Experts of a small language model.
Experts: 4 picks a token, a softmax router.
Training: 399M tokens, 5528 steps.
Below are experts of layer 9 (counted from 0) of a mixture-of-experts language model. Rows are named up (a neuron's input weights, with its number) and show model dimensions 112-223. Each number is 128 + 32 x the weight over its row's rms, rounded and kept within 0 to 255. Numbers have three digits each.
Before each expert's rows: "comes after" lists some tokens at least twice as common just before its tokens as in all text. This comes from a sample of Wikipedia text that the model never trained on. Tokens count by the router's weight.

# expert 209
comes after: ".\n\n", ".", ".\n", " |\n", "\n\n", "==\n"
up0:141179134129137139179164108072066131099153134109099126077121083181130141096112139134052112176139184117114063099108108073107136105118146137169083110164107165112134136111157105103157144131075095149099071098126159157087101118061137192135172170053101121119065134083089171102095155152133122137100119134053084126109183110169161091142145029159
up1:181169160135098169097151038061096166020159088113148126102122097124112156142137156126035113071147181133114113155161141101134117065110152120115083122176108136135131121113174108104125092112111123124087105132113136157196096157155130100149142137101132124148112129112088126187091158156139179176157125132117113187119182140113152097116128120148

# expert 108
comes after: ".", ",", " |", "%", "9", "8"
up0:176123099123087111161170176158207113101148123117131054153153124150102155157090109130107118131134108121180109115206118203158087134137174122213135115081163122113111122101128142119067121111110228110158172158172104085081118082091111170167125133125122137121098168124119190086107127099102088143201129112130129152147144107115120071162068151139
up1:138065114084153107110157161134149155144122088157161155116158169139117168138156142131125111120096122147109181171160155174143138121167171151079130190113114121081131108136145113120093153138108169122126167094153153095143201105159120089054154143182109148122168195147198113079126129159162094110154142139121112117114160165161097133123109135142

# expert 218
comes after: " ", " (", "–", "/", "\n", "("
up0:178135086099102185118127144142133115139126136180087109100101143158061159122142143147088162102094096179125133110089143120173080149114134131126095124123146116171148074073165149058146117144138149117067188125063159120126048105131122096176051169149089138138121137110141120070133137087164150115124091120140146149121107099128156150109100036159
up1:098094111148101117158195085132107167128090099203128134136122187108193100128127134192139169164128115136131161153187137123154040104096116100128108106140145062145153114147165151102124152110213133148117174145179152050116163099109131135128124127169111114125107177132171075144145123144139109116131147120131159178135133174124117117099155112046

# expert 26
comes after: " |", ";", "%", ":", "3", "2"
up0:068081144139123146154173137142190127125145112109115196147088129117160157111123154135109075102108146086081086141122166093195101187145097123131099105098151166055107073086102120129145135105153128138074108133072120095111165086123101144142100147151122134116159121112157080181118099149096085123133105120108113142146130155121115094171120130077
up1:150131140062142113153075131140114131121129155168138140084106131163141102128112095101183103066082128184175101145161149177131106135237144090100112166165092136153087095094125104087130111112116112159136105125134130139221124196125166161100191142150161177103149108110156128136152195099163115135105134166115166143147205084129149186208132122131

# expert 158
comes after: " |\n", " |", ")", "|", " (", "bum"
up0:151113095135132046137114149153123153172123107142136051180098072140177131131160149055111131125127103143116069189147101156124103102131199145128160140186094073166109127124157161015091128088064135135106095129128138147140148159107132135108116145176080080131146135172201119126123173141121129080115092085085135144125135121144145107184093047137
up1:131120086065129088099164105145158149180166117133106155088134189163095119089101099127075124105098097180081159150102126150111176148086217166094106134169100134163144129109132126088170181077142148093120100143162133095139156147123128149184122145117134151116104030140122104164157072102124147090136106111171114136172118089106175143113154133188

# expert 1
comes after: " |\n", " |", "|", ";", "les", ":"
up0:155114135147128156175108138080162139163105102093132096140098138193158122129117086121085145139130109139114118122134126071134151055133181160081108184139124204101114114130133155126126174111185161098126074110176115128134164115162158107157101124179125109130109168153167128092108103133081161094126122067157113179074135133109144122142102118155
up1:174148070114132209162073108118122117091113104128131135152155068139100110090148130142096111189142179089157105188116102133094092131146126166103120139109157126191143144173101161171178078121123159098143105056123120123153115089129114075197107167176161151177126132106107087127123084091131151115200151129122127137094110095101126181151156085138

# expert 190
comes after: " |", " \"", " |\n", "|", ")\n", ":"
up0:144139142135106130144136129104172107179088127114119123097122148157173151129155186110115143141146078125125166071148087096185114128125118127183168109077116176097071159096095105085112187129100158144062179143154150115128159093123064099154197179161161143115098114148141140106092103109168149096186095184064123142121097088108174138140124149127
up1:193159161099177162128158162151112143086139143072181125118139070169188102115080105057164135168173098126150121110082162119099141103107107126129125147123124084100117152126094114075163139157133116158104104092115098089138086124105189150173146127175142070070078080157134111129125095221103157166049111081143133114137133106113132094127144103132

# expert 88
comes after: "200", "201", "199", "202", "197", "198"
up0:196154171145145139096123111105124068125094131097155150178134107152204178131140069121100122118186195082146139098104102175092131125136113105168129094170133127178149097096141127124122116107131169172095134117110198156108116153104094115078136166204166094092179120152116101158147080162121074116142109079107099192114140107135081120082094089098
up1:149179082085111154104117096175135111098060166183124121107108105136134118160111136110137134140109105157165096159115122093090090181160137089122146173163088105133118179103142100059128152105098137095170151090171219169149091125109173132097154131177113120158161144155123110115138094099091119121114061157146130154125058135130122159152139165149

# expert 60
comes after: " \"", " |", ",", " the", " (", " and"
up0:135071131178114162114157118195115115081152106117148169100128093116126138148144110079087100108099078146133105165158127170176136135132131118122132137126169126150166128172117119121100036140136173122196137183123117140130128165148100160171116173123131134156124078146110135153174127099176121073136120142130012094136118107161165109076080105180
up1:049123059115092113166112073101147061140146149100116134137124140117167072137133191135114166162125129076118119157103104104125148145146156106128127071126123107059088124164095094086133118076112112152118137165108134122162154136128199116074122109131107121129115151091108115144171097096146134078152132133150112131128094131050131203148144129137

# expert 141
comes after: ",", "s", "ed", "ing", "es", " well"
up0:072105155161124163089162099116100132126134096136127166123148118197153072159109141171090162114071147111102123158124127095128076102188150140113105173126108097148166122107194131155072153078162127076148130164111126166126107147132111132115098123131122164130107089170106074164165158129103148123108108181159139147046188152108129093173092153163
up1:110102141160129122143088118131105167091162119138187118191186088083163150126104163136134102098185097154163159102165111105112135088169110182135108090148134102148133157121198127167148126124097107156150143171125101151171157123134125119094091140113159129110142113164148136101084116172127109161122142142129118087217171123164131070118142131147

# expert 53
comes after: " he", " was", " He", ",", ".", "ed"
up0:190116118142118188127125087141105120118109110139197121055126084197125123150171141153085151159141138155147114125113086132100140123120176148125114150134085094126061138123214166090096129130170162113108132126143160154094076146106105127167111170120060136144073131133153134117157165119159144090105145132147146212076175151050137138099129113184
up1:210142163146119106156145103112120110104112141086111131093104136133167085120086158114132152172120115100146111101111103136167200123101147049117171148166106100176115061089157066109111152118133118109164060135108126169118150137189141154110116136136177121091151142170121125159149166122119142111158120141204058171119154146169136114129119154104

# expert 201
comes after: " |\n", "\n", ")\n", ".\n", ":", " \""
up0:056104094160097171157119157097178147133089132123102157163157098154170115150137157090128080119118190159102108157189107122162077153138122127101085160113111108130086115112121083148075128136121111121153101149106129128155226097117168182144072156097144109121140096103137125150153137153122094103140165191150147071135111130123158154106085171133
up1:087127165145193129118102123124093109152140093147104083142144150097130103000137109115153080146166100154117144131104135130163086142158111148117077126159146126142149069148148071120162120112132078144158104155086066121130104100108095138182112159097148135120154088138141139170139106159087126115165076160091151094149124099146112137072132167129

# expert 219
comes after: ",", " that", ".", " the", " he", " when"
up0:122098141137115133097100143103160118109113192163110129140139099152149044071120106161084161117089194174122056076107112099160116157184074148113199193106137089146081161126204118100062150054109096136149131132204083138168134124078073136137130175132118089139155090092140160101120131128132131131126083144135172144111197161112168107125116112120
up1:106157054104083182102113138138158060153090158158087120099159153087063113093108181094150111092151075129118074125165139111105136136132102090130137110114140155100063180124057125149175087051146121073113134123164154156154133185142182152102132122067132115127125151143159164075183157156168116082137120121066193090106136100172150192143080109192

# expert 47
comes after: " s", " S", " \"", " a", " d", " p"
up0:169109109105134113156200080151121092138166054130103172100179147156156179144070151142161202096074132136081143157128065121109127093120112169161080121202154125133053094141079174110106145105070152126099168123116073083163107172121133103121140164159187114120156092199179160157123137128133205158131046125079170127141145074189148032131117107148
up1:147150113109129124149071025136154121137073161087126062127080102134119159178198137114108175130129105125138058169135161078158161089166120128110117175089146136064128134096058112172146159084134136089128079116169137069128098198160099141145115101145134126169079125117111120065100181122090104123210133071200099066080167148103141122119156117171

# expert 90
comes after: ",", " the", ".", "-", " of", ":"
up0:166172138110130116108150155211013108059139165140171111189179143123121186137133135097082085093124182106114124111166101153158088136136149110168140147113090141188142171143160107123148124072201144128094147122155128116117095125155131124234106122100111095161125111139134162106107120168085174157146119108138184130119119111145097110125067159088
up1:140124140104174201123156091128111156102130120064114140154092123124121060183068153147168140173171147127144142130104126157122094132149139138121138080124154128128171102116107194145133137113075181159130061135119089148127122081099083123128134167078060154163098173135106081113056096101157066059130110136171094145181126087111164099100152141105

# expert 85
comes after: "-", " the", " and", " \"", " (", " of"
up0:147120113148139121076097192116152134139170139103175096156128091148100153155109101157079109112124133115175099166114117104190089091103175170172094080105113087178149111158126135123112115100187213208107090106191140161180104073161073150130140105121145153159148141131154112104086164173191093171077136130136162151106137093079124105144119146125
up1:133112130119095150116123135126118164155128099156120213154161156124120117115150145117078106110095109167147086129181115139068124117106160144125147129072133101094199099135158150136127097166183200122077194098094172152139152135128108088121114157136156119130145173110138129196149117142154152087122123144106133156152102158118132137081093072140

# expert 247
comes after: " ", ".", " U", " (", "201", "0"
up0:125145175095119199123091131145153103111057095108076172154197167117107108113167171160132125110117156120074137106146109073174151126099122159124065141175129147065156131089119115114131100119150084078061152134064079160083081158151168159140082147164148138157089123134146140148112116181082157104105102135114071195112125144121158160134089164112
up1:113097166155069080149140116143118136145159113162116206169139161121104150152118104120168116105096158150086137133082087145060164145193105156127123121155083154126129131144102117122134187166083126128116055109160149117194080111114140096152126187092152121170131096164167094098119120121138156094114147082172162144095126092195143131165081103137